From a checkpoint of a small mixture-of-experts model trained on Wikipedia.
Size: 9 layers, vocabulary 14946, 33.7M parameters.
Training: a variant of SOAP for the experts, 749M tokens, 5713 steps.
Below are experts of layer 5 (counted from 0) of a mixture-of-experts language model. Rows are named router (the router's row for the expert), up (a neuron's input weights, with its number) and show model dimensions 0-191. Each number is 500 + 25 x the weight over its row's rms, rounded and kept within 0 to 999. Numbers have three digits each.
Before each expert's rows: a language model's description of what the expert responds to. This comes from a sample of Wikipedia text that the model never trained on.

# expert 42
It responds to: Foreign byte fragments. Raw byte pieces of non-ASCII letters and pieces of foreign or Turkish words in tables, such as Dem, Nam, Som, plus infobox fields like Website.
router:506543503498500494449539522490523509517478508507495501509488473499519494471491512482496488462469457434486556466481498490470495518486508484513495530501477499572537496482497513518515491479478495509493515470463477463507530503492498483486464524533511500559447498484518483516520535553521522475507491539502492502482485503504505496499497467518505503513513561461533498498493482504518483496489525501473485457518464502538417491544480545504488488525500507502505513503471515472503499522484486517521501562508522482536548485495464509573510502521552470494447497503483519474524470495536491503
up1:527505483494457509458495464509499495478503496507499496489504486505471509490485485458460507523515493463488552488500486529491505518495441547534504518496468485487496448486479520493467439489527456506459449469486512489493506471499514418494541509526539528500498504512548508504517474500506459473495506511531449482516491472508469479484481514454479509533501487490527507517557493473491464470487521513523511508509469526501462489532533479538563511524490466487490492479485504510565468492497473505514500507507476481493547510503533483508482505522558436492513513479508484526530516498508500497
up2:512460454474506456544536507516557482494523480480514517510499495512439440522518473484547491510516500505516508500527507521523518505508494468511488489525521510551555517488533460514475479510492499506527477519459502507520505496461500549489510487447491508485495510442511454518485514472504495498488453491486526510507463484517491522483505522530476508475461510529501525467484500539518461545533492477514497499546511521534506522496525526546509482481477492496541491541505568545523484497524478468491487501512521492485459506506507532474548466514505544497453502538481512521512476518506490515
up3:517481445500493532411513525535464488508482552500445495483505467495487494496501507516492495484521506482517529453511465505530523508468493476498481510501508495491518474505509526504530495505485515504465517487495490486504521488517510501502541522467516528484458516520470517496490475516495479486485488482507485514481509469495512501503508439512493496431528475489512458523518558540531485518542505552566494496517479496505455514499478483541508512464523515505559482559484519496480483499502529505520508511543500511466529498512469480517525455446533479520511533491476497458543512469485471480
up4:482542489477472496498486490530540522502519540495491491492515468460518524475525487502484552492523496505541501489520474492481525499502491521508512501528502478486565491483510561506502505498477502487472490501473559479491491484521473517499511509494485447502501571497524491495531460505484524507472485505515523483475548498480493504500484446481479496488524479464494515511521532558481460512512500501526464489502465493466452429522530483503497539520546472475488497519488487482543479461445485496447505514481476462494505538543509469545483510532472486516514468511477506468521492503530515467
up5:510495526486504490534535554506519474516505466513521475488533472530491517449525550452485494491551490517481504500538504486501481490509505494489464476498506486509516509545548470479492488500493523476502488456487515492522508510500519446499494510471541516464514528449483467491509548493512473502484478475491515525528468502467540480521479524491531494486538517491479499564469469510494508464476481495507493484536550465487534458456526483528483558555521516524517459502507520522497516486513533495490474499484520497505510471535479466490475519477449464542534512485543492460511504508473508496
up6:478551498484508510478528463553507556513521511566470470462505504508512495477508502510482513478478498519472509492525483465493524548531479480497494510541519515501507502466500510539488516497463494495471494466475451499494517532521523513490453493517500556491531489477503504514494513524462486491566469513512484523430495484552507517517499519485490505500509467502476505497495498482477491511538502497454486515551491528511474516543506476527537524515527552532532472510496512502463545499537494508450494514466495546524543477492521455517528540490490510467511481493459504513496497488537480479
up7:524526508466536515494462469512491498469502476550503484466515492484507482477474496501491531508505524521520441514476533498511517531458502507492470540542467529509499531530522434506473454492446520508450515483505557508538480492478482462501521502467488518443472498508490470507485510551511517552521541515507477499496532486489554513503471489500482506549515513485466488507478462508494522460494519494491543518486504521509493463585512526501513483487470508498501482485470537524492498482512489523509471510498535511512502505481503507551474477503547454526467516507486509510482478525505517484
up8:548510509478519475523515506492526496523495473464502492482508456483495493484488475504478511492521518499497484525497522487479537484520479491493478531534497544501466467513522464467505517471499508512470467488500532516536511507515523516498471502475528497490498472517480482475461495532525541508480499563534487504519528490524538465508465503432539506513531522490516507501534466516510499473482460474478522529492459487564528458474477518529478481524461497466528515499515500470556501503426470510504529480522464514473490509539500482465527476480528506532453463471486497492500528545541492529
up9:520529494498501486462539459504501509535475497552477483484516460473486515461453508449530500495493536514572492519467514497501483494523492496512534483485475496543510500507504486447494540499482463453484502474477522510510500503508528472498509534489481529501484516514511470475555486503443477494523492501442506488467552462503508477505500480487478511536493521473483536481512487520498492520531488471503476469496474505536477516504482515479532491514570509485553528475492455466434546481487454485514488518541487504483534489525492491480515517466497507489514521538508467492477491483508475510
up10:487502512484458517507510489495530511467535517507480500502532469526523511482493502526466513479545495504513504508490477494504505530486544510503466522530477497502490489530518553566499484521524467515457503491504531457526494498472477523494498529466516447416462517485518478489468486479520504467531471506471515509498516496511516467542483466543516509553510537496479502541514523470517529537550491536463536488478507494559549481524462537481492532503524533495535483510488481449486507526504511510477496473488457489533511477530488478507471501493521500481497460526501488494490477515492548519
up11:490511498506489521547512502510466493478502490485518502530504489526494458494491504500481501518524466488486509482490503525503502521514520544515507482452466465511505521553537502485493535489505492532521504530481533459523465521504496470521489535473497481468503471492481523496498498521456482536521520528500479489556515528552487478501528509515475494502468511443448530527533488491445488486541518511450491481513489463535491447522469487489509508463497483511492457528517519503521536510490516531495499419441499505507478458566525477529467483479521512500530466514493500444500484527514504493
up12:485471513486512502463483454512475466493524508489466536458499491546512485519463492515481505505495534517488523457540524482484504510502515509507494490542492497498499498472503507483502514514489525480510502519458523506503472552461495518522523517538507479489549459536501524527523463503465517491523495493506505522505491455488499491475429516462498497545499480456484448501522508489540438500529494506446531498528483448476503467554462499523534538477519485497500535475497519535543474495512482493489525505532446493486469507520493470498522433480506519486506487466491534527511527494510479464
up13:438501504549489494536568551538521526503493474486495507531522460479526502503506530537473511531506523523500489494520487484526520492471502507484515518490471491508503488515502517472552456481472512469546494497481547444492514496505509544487537529512507507501518520523469461492502520462495500480502488510567478461504518496509493496504550506503536517485559533508498516509508453511519549446522497506531437479461474485476493487506500553509515503497493460463478500491491490527510481488491484519493493500524510477532502500519516468507502560530530505516486453511493527532460500507482530492
up14:465504471502538473519485521513508516534471481489519478541530508513479512496459490512457476487491510498499507479519473506493513504552484512520498533520449510482530519485522438472505534504459537528530479493526492559478445524482493503480489485503540501492516521525519478563482521499537465526471521443513506540510501499559478504512489490474492502510510480487523511479487528496518484530516506467538534462535492550520459501503485531492530476483497474502533444545500444540494483498488490538494473498495510524482514515489506491542511485509495542472469494537513481485527510523473539525
up15:518508521467508555534507465490439519491496493505490483487520498507536495486501499467504493486460455473460464548487558503495509522568485449517523534523481493478485476502499453473521485560498482514482489497521480457496501453510495483549530488508486478506509504509519494501493475543502468565487498516485469502500460517486509486521497501486525475527508512445513515501502491552498478486450542449471458529497522502497478520491526475463554500484516500475510501496519469485478518512482478536486491474517465497477491494522502451439527518530523474503505509496492491487520469518517531493
up16:475493515511542480483497534516439538520530555491484451518471517490518516524486504515466495461476542510515491491516521468480483496489511496478460497452480533500526516456481477494489514496506515497503545466516538423442536498473504421484488510503462485509492485466496517495460510468490509518481516523545477529488476517509525482515549507492560496482478485484466518493480509498485503506494473481496529523517492476497567495476522480549511505512496468494523446494487491497518476463526537488490467518498482545497467466502503500517499486482490496502484480507502487497528539492542526469
up17:520502504473501449494539475503525501544547499501480514524465491479527523480555542503505502509498428452528482546475544525498487497444530467542486532505563520490491449492484475476504503524478465476521478505521487508530513494483454504494492496556505509487486519472517437532466551499505486531490492455494515549497475506491509495519515483470489505513471483492460508516548495504474508492500505516498510467470474471512492468444503470494534508483466514518495493498506501537495517521480480545517520522474504507533489465525492496467459511508516502516481494501519484452491493532529493479
up18:512506500499466511513508485486487537510486484548498496516534528532489524544466509501491517549507493529500495526480525486532514501505483535532515479512497492495491524499438486532494492519514506514538488503501479488525426488547479507548486518517520488433492495476466454486501546521480424476481495473479491531488513488517526489490484465502531481496482476509451522531496515531532501472510482496492479494560503516497452507532522476430515519435482529455473521472480462522492481534462504523499478509485491480523484462501478512513513514524493483479493506500528516456497523491487464481
up19:540461500479467493471500527526500518511500533507461522502504519514515549542490534469464510493519516515434496528509493501463487493466513489493421487508477490500495528505469487467495474470515512444512500512562505460498533469511459470474459500443466496517518500500518492500494516495475507488503484501459489491504501515499508493525511536532532519531518494457495479512484474487479526466466509519507532519483497501516498521472462514560481473475491527454494501516529488457510528503550554514508549513517516524487495499497499534493495507480541532477483491464514524540514525478481459456
up20:490505487484476498529461524487524521494477490507508505498527497553481509468510482520486511483477510465468524498499486530483526495539465485459502564530522471503460518484526513485468474531551485463499489480530507505512490541469447507512446496520566487520501485530475467476470481524491477511503537494533454455495478477523483483505502522455524510496513510482524500520498522497510520495473484487478542462547549528510458462489490529538539526500475448534529498487467474528505493494523479497520484519489488503533547479508531501480504456464514492474471469491515523493459508519509538511
up21:530513493498484506509504458478530495492476493509490510491510466537511510510479505512477503534470462482486518491514487517473526518506472521523534544519541504492530498471507485477479481514470460468523522527494507466508514501474457506477496588500555491471546503521486467517501547488494545432497494518477499493507490484491489487524494494468527523487510558491524524499516518535476521477492490494456519499487525524472453498483514469508505510479494524454509510478475488506538527446473444503507518529525513486495570484510539544497523479509559501493507471527456510461502536506532487492
up22:493497455494437476489541482512506501535509477494506491494513496499492448475541513496498516493495503472514521517475508468425504514523477539539509553494497463551480486438534459479513517532485490483495461474522503490501520475482493493481494514481513527510511534483498504488474522495481512467486523481495476551494498510448519490478489509532469491525544449504509505485496515508495462515471494524461473497554480467490515444530485490508505462487507473498516449509465489520481555507483453502474497517482509499555527519535513503508501555495486477491469509532488512498465526530504470455
up23:510504489441512479489523507517506499494502526499491478508519496454504482521524513485544462501497486474496507475489506497495527581513520484533500529505492494511532509553444482498538480494502488503495487477506528505503498527527495464514473494491436456534507531465533557463464500475477533501535455504520473536482499476491502511484502464506490529516491546513497586516529522539526502454503506475492486439535486541485482464507503511500539516494483491490506504505459476502478510536501487484527544503493528477533517505521476517463501485511516479508490508524479531519469441534503521527
up24:525446498439487524531485498520502552500502508505524477483503441514447461538464466512454503460466497494527517509503482496509523510521477498471492556525468514469489505500501442535527534535497434486504480464501524498515470463499519525497505498490490528477523508469505461461467458518486455510508515515444483452529502526505523484512495504478472481535486502525528497486496463494509481494514490489545516520494529518528506488537484498536478531511479506514477505519505507470510531550478485529480510508496459520475506519511527494512473479483506522497507447505489491545492493510558476482
up25:499485471484489528516532527496488513524475469505475517485538551486543516505495498482470499520504536480478509484498537482517491483525503456499463532494458491521541513534486488518493511493476474503463500472526519547545485513524490483484478457478515522475503500506478481514521478506468522512503466525488521505497517493422483483493502527492462523487515481502524426491508493448497512541518491519443499464487464550514477477495457471513513551494443518437508496521508521495521571501470461509534512488531515460529483499518466510467504525515537488523508509518520521496521496519509502503
up26:507453487456504469487502517521471444538510458455501458455492463478499451499473467507502497522540498477499529483488537489511500470464461517529449520515507510491483486504524542448521475565470533536499484460469503535495511511534486482513491494474511515539520512511481468510488459502452498476505479491528487497513546466546508508519497504475451530485538496527488550485526512494529480535494455508518530473512516491501487511543480477503534498517507490465507497499486521523511508527465511536482521482476467497468554473487468504507479503508505469505508520495529469526502505521538524512
up27:514509481466485487523537508469490510529496468495485488483496487514461490487439500472492514474498513520478476518473470492536485507496502503471526490493543525506470491496496546504515477493484489521520455504459522457471480515522516490513546464479479518518494503498552500494465538510488515504521534565501504488477548489496521500490532483480517499519514497479524504543484498464495491487497522506476467505536411483538491481501495482496543523531483499486547515546475522541502520500535507527469512491528478493562489519566542537524518521510505456541494478527499509480535527533522528528
up28:527515492468468529506554519477517521517492514506517450498504500484508522486466514496501512494503456489523514492527564490527560534511480490475487525487474479511514493500504498488509454497468535493493449485515498504491497517511472526532490473526480514545576504492533466492426513535486500497501499469453484506482517547501512482473488495526468472528501497445490489497460517515493455459460518495419488551515511495481491482512509464484519532462501501482557514494504446508470548517449496521495465502506510501505495527521495479486502480526515484492527501521517478490490510495513516523
up29:496466483512508487485497454501492468506518522455452470438492504488506474460473502482517506510492500497515492450537481493480497515530482490483536509468507498508521452511511515510503554503478515502469541521488525463456521488513515498473463528527480578503456537484497499519511500525515465539507492512483495477454515488532495511509479549496508496504492560498526516514544509523528490474474511507528502495575522516495457485527478519506545505501500476535460493503437455554464519495514480529483529505461488498467525508507503482519506541504499495516492493489461467509502550510501505508
up30:520462487505512499539518521484507490499494538483494482526509503489488528486478515506490498493532484457548483490514493479505536514483482494511557491502543530482510539497556512474483479510482520537509533505465476515469497516525497506511513477551460479492538475495530490486510468500525515480543534487497464483436512494471486448514526504464460484475504518504542488540470530479513496491492514501513539499516487459499500531528506501466544529455499508502510481511482510517520533509538511532499544532484533465482472465495507494497575468497510487493499550468466487497516470477575544497
up31:473483485514495506523510461500528516515541479542461458546490449445497490476451491510487520516483484506497560516485503475474497468481467506493492504502484487513451512480521473493504498493459524512478484485445484495474518485510486498485560512497475561521492506471505500483494447524463503478505480514531499525506472494515558460469561470484506471522486496524482474518496517492511479511529473522547524525520523509564560474517456475480474507480479496488535489514545487477473510484517469523483483488492542495496554496495458515496509524505542505505464495494518494466517504513508505515
up32:530540464525504500505502510548507536556514477513462488513537505505521482494505501555505503517484485471514524490496499502476518483516456430502516516491467502534551524466475509463492476521509539496498457442460495487521525505475506481520461510467534514506540540491480494524483475486531502496493544517485483547487535507495549517497513538479554484528511470476460570477484504487481522511538488506470474505529526530535506496478529500522508507514510493445554506533514512491509482484514511450483482455503477530547517474502493479519506512498512487474523527507526508499502469492516499516
up33:476461494516495476489515500499473477515503469579490488469482564510479491499494491505478500496487473488535518496517519499487509546485509493528483527502514494500518506516558504457468486492517496466473496499470522480545530504514490527505465524485512526516514473509479491531506472486534460495504491511543498526491524441482513517537528449530457475517514500477499500497487487540415485464505500516478552481518475510511535513479496499494505553506494506474475523456503489445471495501500450555482481523506528510505506501495499485474497488510551510484458521534541481458500491480554467498
up34:497505536535510510492496519475500468519508513580443474514499481527470498508514461530493497484479451466526482504477501482528476533471512485509517544473472508486537488512491473521465507487496494451443531541500542495500485513482467498458475493470495536470481515521461505509503447479534492479511531471526506465504492500509490480523487524506490541482531481513536540496525521540534504530518490479481477466512491501522512506501486513479469526558534510500525539546504465523525549482520548504489514496493561469505471511494524500501541465508515510526517503539530471498483521478507483488
up35:466501498506472498554493470509537507490527495496497538494526505536502525520486521488516525529488509493477482496476530503469503488514481500510480493573477534502488539473497491433537498491514519516465519483515497477463462530510533487468502511552505497450505494474499496449465472443468530497510475506460528513509476494481541502496459515500499472561521471441478536494472508498499515503458498457492501509496491486461504516495501509535491504510457504486546496468455538529556517474507531525499456550499511486490490527494505515517482544450512499496500453463501512491493510490520518514
up36:485487515506491486486480477476478468512514453511498485531493502506495462535479464472497560546502515467472495514526494478474474464501502466524505510536482512501469493483509493468517521513517498509527496501472462512520513522514474474461490448540505478470473541502472438517478513517532489479477533431567492527509485445525505504501509500486520485542490509494493533481476515526459476497484552543509555531484487464481520476508507511488513512479475460467532461543482509525473518516510485468452492515506545495483471544525536530478519479520519495519482524508492492487481531478498510510
up37:476536476523469523478494523509527461522546524481467533456496496490511516505472488524514452501509507447495556501492539514484483548467502442539536523528498481466468460483498490493453498458515500481491513493498486514509494489477500477509504519490457484480509466511501507487549467497527492479477482516486529444550532525493494478490481520498500522520525490527489501525517490469517468512534503475516507514534494478508520473525470560527488473470520540483530533480494491515447463536492530512505496503450519495508514548504530486534532479470517494542488452478502509488511480541518530493
up38:500526473553502521521568482481555487494506530533478497475522516497457503484486513483519460474470487469548493472514506558515508509504498484475499460525533489465505473520518519503509495532475527493468471544531489500518511499539484507486510505512457490561480535462471519493501485494521506481492472438497502543522474518499491494494505496503495455530512514534513496558481531483495494490516495490522492508463524509515522452451498505540522473522497478476506517473480502497473509541489498480456467472492458516437506525539486466492518507468499536491491479490438493492494517487489520455
up39:473495500511500480509476522459507540496534460506477489507487525505501526538509565493487528490470488508510484517491516514516488502494507516500458527500463456451537500497492456491531521559507517507514504462519505489474540511451499475471510526512477544513462479498540497494494465539515509504541504504507529473551477502486569488506513490498515530509502493472503501522511517523476500466499489476558472500516503504482513508457473514531517537499453498501497544473537477455508469509493519511473500517518534524498555510503512494494508467548537518503525547448507477488520497420494518501
up40:508472510470490504552510518499478470505482463514476479521478477465500507485499505432468523502479494450432485496524471525485524526460489522513506497523484571456528517492481488471488534500496525517482509477504514497510474493520494510491520481536504547494471500468520505504490528531547522473495497480495547512495524444502510491520472512521512507491443505487448484505488524529491528462529510534504543464503471485482509523535525505472546516487503478494528464508509506507470521485464486480453456511453520518538499469517471508541544517464527542502520537509538482509517485474505499496
up41:515502459477464483507506479513461525527506486464510548470490498545469539540572498491516543499505533490487528466484545511517521513512483471504513515507545505516512527471485481461466489458511505487527484507504504461532478466469494519510506501516522478471512473557520501474521494516499515507477476488462493461548494485494501493485478498474527464491475555533475518511495462537485504557484512482458499499546454466478475506495490521498517448464499538481510489487529523471498510475477470512498455524466483491559485503526519508501509541470497514511485500512514504504516533479472472452
up42:518526496475457491516503504534549509557552520530496501511509512505500496508490511492523490501451550559517471520495482521501502499489500503474496516546561503522487508545509534473487510518506470490495475516465519479522488494495446547497474494499467504489505525505529462525475515532483491502507483523487494442496527526550460483485491487555475467518489527461523463489483452524449485457494510478506523493518508505501512512519476479524541560516497506556491480470485494511504521501532489526491482460498508519495489515470515499506514472466470554560497491506506482501506461497545494476
up43:524571458444452537511539492549542484540542486442505492444499462485491515497500524501456500509498491471493505500529533480460500494482499443498483519481519517485505469515545519495500504486507480468489462490481499488532525507455437508497525515505475499534500532500493499481485489514464543498495491503486491492535505569478484477484497482498548520508523459513491516486503522520535468487482457495509458540474544475496500534475502492472513472503513478462495504479466494521487481472505477491483500543544507441499522525489536474474493489492480518482531500492504520480499505502512489477
up44:510499478464455527455504514467485500555486534537485504495526471512450489537499451469485487464502498502465528521498528506494517534535487451515528540486523518489527496534481465531501505528479468472498463499535502482450489505539485515515507515510526461526524506491547518460538521509503493518455508518518532516466498526503532452537480506478483526496510477465514477479463471511474529481482528505471499473474512506536495482532509534532515498508499448493508536482505445482511500480517547471484501530499477470501519535474529511552556491518497481476494488502515492500468511500518460483
up45:471497468462479477495563471541526499543460531505523511515532450490503482493512497512470509497492490533461495490488510492467495517494493446492521498522539499487500501533516525513498503511469521515489478466471481494507494463514492519507505527512497518543480502395471502468511508562483482497496468464477488495478481498483547499501496492493509530478499486496521510484541467552487459473495509513488482516529492485501573492499498504496488515489516500476464470514484460463481546523522481505493520465486448436473503527503497494516498500499487496583479552520503505496500488478496482489
up46:478478498515504481510490437500489481491528544520451453474507454534500546559487485503497449508465450479472540472487498541490524498480502507522489491451510535480551507515492526512501555478525495500523454499455472514559511490532528475494511506509478543493497492494504522482467495554491490480520511482468483510522455505481464441514514510499499480485512540477513523512449503512505535534531491481465506479496513489524511533486516476516494518504517489483536489466515448513494480517537479495485509539523512510510502544520473504500513518532491517541462528480498497493544504487522494483
up47:491518523510490526478536468492528563459512464530437509508530485509504491476510491461485498539471489467459523497482496488510549517544530511494503495515554505480513502497473475491530468486454515505505472519549488503514512508512476484520487528525521482482516479499511447497518537525488469546482509427476474501489491531492478473500488501490529468513490528505498474511470506466482489550510513500507547450502494512528515517565487523542532500514476517503525466477515513516496516538491514507475452492512519513524588502528502533506506489488533527487485485524481500528487464486514492513
up48:511523471496451517514531520454506497514517490541472558510534475479552524524491485515492526459459497491442503522530519523508489479515463545516469517510482509523500489501502532462478489466466499508517519485490469461506525500492469521483512528483461514521497463486482442468489523491452517458509506487477502529504538498500532504528498526488489508519536494502487458475504502549516470485526510530481471490485528556469494499524428514479505479486516479493494534527500507587532541506506509529482499495472480444533482525529506500517504547505517499489511485522512492522531486503498500505
up49:443516465473490518438480559506528475499492486498487484458487500481517494472525492471483509497503488486506489451495532452479509539532535485488496523522497490497483461464484465507499505431493540513446486502500491476513532496505491492505482522511501507510490514433496489507549493489554476475532520484544491480487496515544498440480500521448531465529485501514503518534491467506507506512487519515473482504479488503499579504454549501485521490507510543521451528484507480470471501503519502498457506514470486499460481477490495495520493493535445488481517521473491484497514492496531495534
up50:485508513502518471493539478516457508473492547497452506524529455462497502482498507470469465509517491519538523512498461513508520506537523454565472474469474521461518522523525508516524514520479526527470510466506459489477511495463501516446497507542461473476509548485508488489488518532527480491474536489503509558498449461514507522445467488488491534525505549472486511498499538516518459494525500476472523532523478485512491500501488497500513555475492486488542492529528520544516510492460503508486480486497514495535499528534491494492533506507493515481502494518523490455531558478539492515
up51:524518465496460438493452500495509501496495484515504535495535452450507498510473468517500521501487505502483531496510515501510537517516464449540549512495495488496520518495465462444455499510470514522492521514456527489498523499504468466510504509506476461463515505464475536464491488527456507516470521515548489491519521504485534490471479498477476477481544508499485531498484490552505470540518500486494474524546457478501469458536507537497524505497491458482520521476506484486517487499497516517501469543456497545509475508532514517482481478505500485489484438480504466476491510568496464518
up52:496434475534508483547484507485475483536508501500453549521504486492502491487503512516475466509500456463495487472561465459498553473506498517515527492520488551491468501531502488500497504529513494517475456490478513540473420516517530515486490489517458490526485494500478476528500511496490472510503521477488471500467514466522513486530494519489524481469497465500533500485509490543539483501528477474483484497465512488523497494472459459543481514519488482530460509524471485463492484510520487500545472496486499479533488500478482470504504497459537522528450445453502458516509496535497550493
up53:486488465509548527510545502542516526514496474527472446505500458535523515494471539498524474446524484476507507500464491494549499507486511484511479481534493519508566511486466514513467464516530510505530470499527521466481517508488536460467495520509477526476527526473542505491515490466483495483489510505470513458494470513470527531488504509505556530487508458492543488512458513460454502512516517486511522511524477479532522472508540456507478511484458474490506500490491511527485515473530519496519461483561478517495512470498484523495534493477466468519488540529486526500532480450518500461
up54:548509465452508486444534497493456502493500491494467510485509491482467505492525480450467552447485469479530512536525461478505535477490517460517530525499505520526484513477527485477514507499508486487512459513486515466512514502468480530500498465504484518495516517514482440544498500535476496494522487472568555482515472493488515508517509490492450467462470512497502507538535490490494496526529491508498525548530470486503527495527482502491520491475501474500557462533492492541512514463509499531544484518500499507504474536540480525502479503496495498477477501501485509530463532469578508530
up55:518518502501508506507480483523512488514496473509510518494511498501485481469563513501465489529483500474471484504515584479478484542520468491499488494470460499493467484478483505554473485487496522457488464517505571463536504536458491465480510494517483500507472500493489491489480501458494473551475486539515494507497557536484512475455493519508492518545491495536504516475470489504478504486515539453476540501502533511501499510501453470494518479495488515485559548504514521492520517541540495508451472480509566469487518462470486503480483519477530515467534488533504498501495506463527534489
up56:494515492529497492536505502539483499509465521483504492507460487484548491442493462476504503478525501471452494451501506493466539503453480501511483516521499521484544529478507504480459493506485487494485503465453491503527510488494541499432529505498495474497510493464493475512471496505510488476534512479508550509501489450499514481498540543484470537460496512489525508549508565470463494513513516504532461480492485542526492494495495502536491536516508478460476518553542458496506517485509518488461507524504527501528552499522475490553550529494505501535456488511514454512464505483498480480
up57:479445494502502525485534513482520524530522453550509513519503507529475483518510525524496498523480502500492569502500497467499497498556473507522511464501520514508529490509464499512466501478502468508523517512503509541486520508465485477439546506511516507492488442497526507516484499474455488508468482497540508522486528502478471488529522512475517491470484508488532450541504500503543498555497528535467507493494487471500473482505536556477516488508484519500479566494455506472481523507492468529451504515505493458521545452478549519524522521492474496514501530515505466539487518496529523451
up58:445500539544498544534533462523481496507504551497514487567470526492472493516466536478514470497530487474475497484529508478479533521479498540515491500517508468526487475510485547452479471462474504507500509509496493478514518498497535515474538504479517488496514505496502489496470486475512459515470476527497476481486507491496556476500491481466524499552500487470528500470496512496495529474526510454482483494463523459494527517534474461498521478437475468513499512526488488523507512533506500508485561484515523474530464533528487528543498522511486541507512550529480508475568478476493499498
up59:574534420462455470513515453505536498552460532478497479472515480466482475485488513544506497509457494501495521493533478443477517500491439459548518536483495489480489496485493479482532493486465523454490488460489529496504476542500445515472558515478505495504509542501475494504497492484486488481488513492482512488496501500446519483514491489481488476518511522519493520489504494531494493496461496547456459502504513515500484480506515546532486497534507510513470501481462516532533515481486488502488470497523456507547535490512514499510466472511511484504521471488505511456474489501536520478
up60:540497507532540501487518486544513498541498522525543452488521537545461478461496526534501460491477493488484538506498559504534494512537494526500522514487444556533526484469522507509481494504542526502488506459454514448521517540505507469509477530512484495514533476489478492539494466529497494452477505481499511515491515486465527481483495514524547523518485478555502492506538499490463460535455511513518491461491506502505487494526534468517548505514474488488456515490535482530523507451495549505503515501496491522527504485531507491505481484475484526495530501508509540490516545524500477472
up61:505515537516516546526530480504560493522495517511526433506522506507493525446482514535527480477507449515512493459544514491480491508479513501499492518538471471503516500478527510505493499488480492466453499517489555478496509501475495499471504529463488477496484496539498520473515482484507481495495560528488525495531523472505520524527537462481510509561512544497542499501488478501470515489484464488470520483520510538506504459503504482470525514476462492447546529499515552490477520546505524515494527517460476508525532521533525471513510484442507489487454446540496513500488486517534487488
up62:502508544488523460489496494516513466493480500519492514488529460463544508458500477501475517475563487488459465437484439496484528533470481558511529551486510520531458503486504475477500538480524495496462503515506531508522516480505506513497502485537497511494483473499523531505515464491548518507442495518554500482512546489473486473470508482483528524492503517512529547540491461465529473494492487511486528549488502499528492480568497530511493510516486505455482480500481498449506493469509536500474492509461519522522494481565501491505495488479511482497513512512499521438498508514496513513
up63:506518503507508495509470535485519472518494517467469505490468523511521514463497464501505512498541473491498532445541459483471527496484497512517469504494492499532553500495541530454467466503482502477524479505523515471437560509547492520455489538504479525450464486467475460504453503513519462503507512549531500509486482500547488499499537427479483466442466482492511478493487486511502514510517500516518509547548536488535500508505492501546538502491465508492493527503499491539464516503486501524502499515474509469506519461478522516493500535492482513468509478509535513466484475514529532501
up64:495491483487486495487540496511552479520466509480480502477515483467490510481478419480502454480487464501476527554494492456450527524456470505496513499509500530497488490505496514455494508505489469495481468515477510494491504479467480528491500530453555491507540511503499470494520507520490509484459452518540556473457517469513505523501531523509511505512491520480535506523482522462506498503538508524473497488519476510479475484542457470504502542449499491459490508511486524505506543508497486488509447469461469460492534484517557490513477526475503528455513470538501494482502473510473462530
up65:473494473548528537506504525497503456500478517509445503497528541476543472465498517485558536474502469474508489487470517520492529468512490531500478530515458522501482489510496472471530501519470548453482470486464451490515504486500524493476490540491440532479517459503471531519523486508511538528475493515460533527477499498534488501480488518508528472512526485490488480515488563540524488478492508516506467511502486511568511522505498479493540513513510515441526497474467505518463494507499495472516530467503507508477507550524473472505493482486572506496493542496530534483483509488498515479
up66:490515483494449500532550469529543498504487500507511514511475549439509484478455491472518529477511479486467545484506462532467531508504490491477501542543494504487505469520507474500463506503502479535529461457479550506508536524544494475507491549483507467562481531487575507465478526469471523509533502479499500519492515484457555485496499471523499478507507488507504467472525503472496504491495467509487512483519471492508523499460516499470518528454503514496535470456514475465521536509517495510480501493506482486464468492516484482539488465483544483540501492469510458475486507513510509510
up67:459480490495483520497481484507541503494477478460510470508517512515497526500462459495517494520473505473493493471544511451484540501482478486496510502530518429482494492519504515494536555515487541485509497470481494520492505484491483495512495494472503514508526480552481471484502545518531465515495548522527547476512541497501503505498524489494498522448493488457567488535466525515469507499523573501490507498519473532519479504514499480485513487521470493528472542462497494493476535503507497488529488492540561528513489553498530507490501484527513472528464475512546489453520530463542505457
up68:466506455525441496523506438491519500511495502513499505454545516469458505511513513495473515512491484505486500497489533478483536479493514472534534516566509475485468491477475446508520532508469527477494527470506530533487524527487471505504498505529462490520499544510495467474443571465451494492538514525484497496530502473480488473453465493483512485492493516502518509478493521521536495493520489478523482538522481512538451511470507513479475503507488538464538474493490468510493488504513450514470509526514520525505521525489543491526499518548447470484516444509490520504504493490486523528
up69:460496534542468524486512537524501428510514485483488505461468480478547518452491505454479448528485514455510493485530513492474480491522518473496475499483507497497507519518531513511507534516518472477486469484500515516492564517473510460459468525528476515493473518521503474501444508518510529504519506536536487502464498512525548463485517478556504549477472547506515524534499487522473532514510474501511529492529503495544487489508476513508572500518491502486493512501478503470488520514499455501508522486460444482498512480473535505497535444482505543491485512497501505503473504524501490537
up70:513487501533459490477504484451498519501505545481485516472509507497520509536509501445514515507511525501511498544472498506508493492493501476503513542459454506540507484489487419486503499517502551486512522472488514514521488504482480541507492511485477466503484468496487534447476491497484501482516450479510504521478506484537531478509493520487477503472463473507549527542555480466550487492507527469516473523518513500537492435492483504478502534495522533486494495458490460497454521504466513498475481499458497486548532493509525501512489484509482518487576520492524474521504479507520432538
up71:522530482497504494519499512543534447532505486466519531522516475503509503456474512541495496510515547507506469459491521486499478564483476512493508452496511515498561526500472503491520471496477508460514464527490561487507510491496520514507507507516559484502499577462519491506529515516492499535520518529505489506486484508503543475563549581536476471524523505491530510530507514473526505499466482503459502506506499513528480468480509491529522526496503511479515468515475477514487495482514535510487500499485548506532527463534509465491510518500531463491527513511553489511540506509528534496
up72:468478455521522503510527521536474493497520512455531465505494522457504506515490449485494527549483480472524483470534496486440479507506492469519510541486493497531537561492485449485494481502524495483512492481484496475474528457527504498463515507492482473488486517528491544471472511469514522494508524472532475444473485481471539492481477511494518533500473497506492538503510513485486496486494520518531521551552507524501523498479453486505537478443533480462509497481512526493578490510540548523496480506462483517490505497477505534491507444531504495550497516503494498504517515490538480509
up73:493462508474485524537516514472520489490508536489481522519482489467543509428499504491481506516518500488529463497499547527474504516507551503537482494501473537508542493531501551529496478461466501482493567478504521498524536477491469432498511498495457483529484529504478471507524491512531476496498517494537498481490531454505512489480490469503498476513493571521496542490487494483521517502521470494496480501525524508515531494490490458495524537476496508482502515500455464504551483509529504524474516500493569475513523422468534505520507494518514455484519526467516461521505483502498488480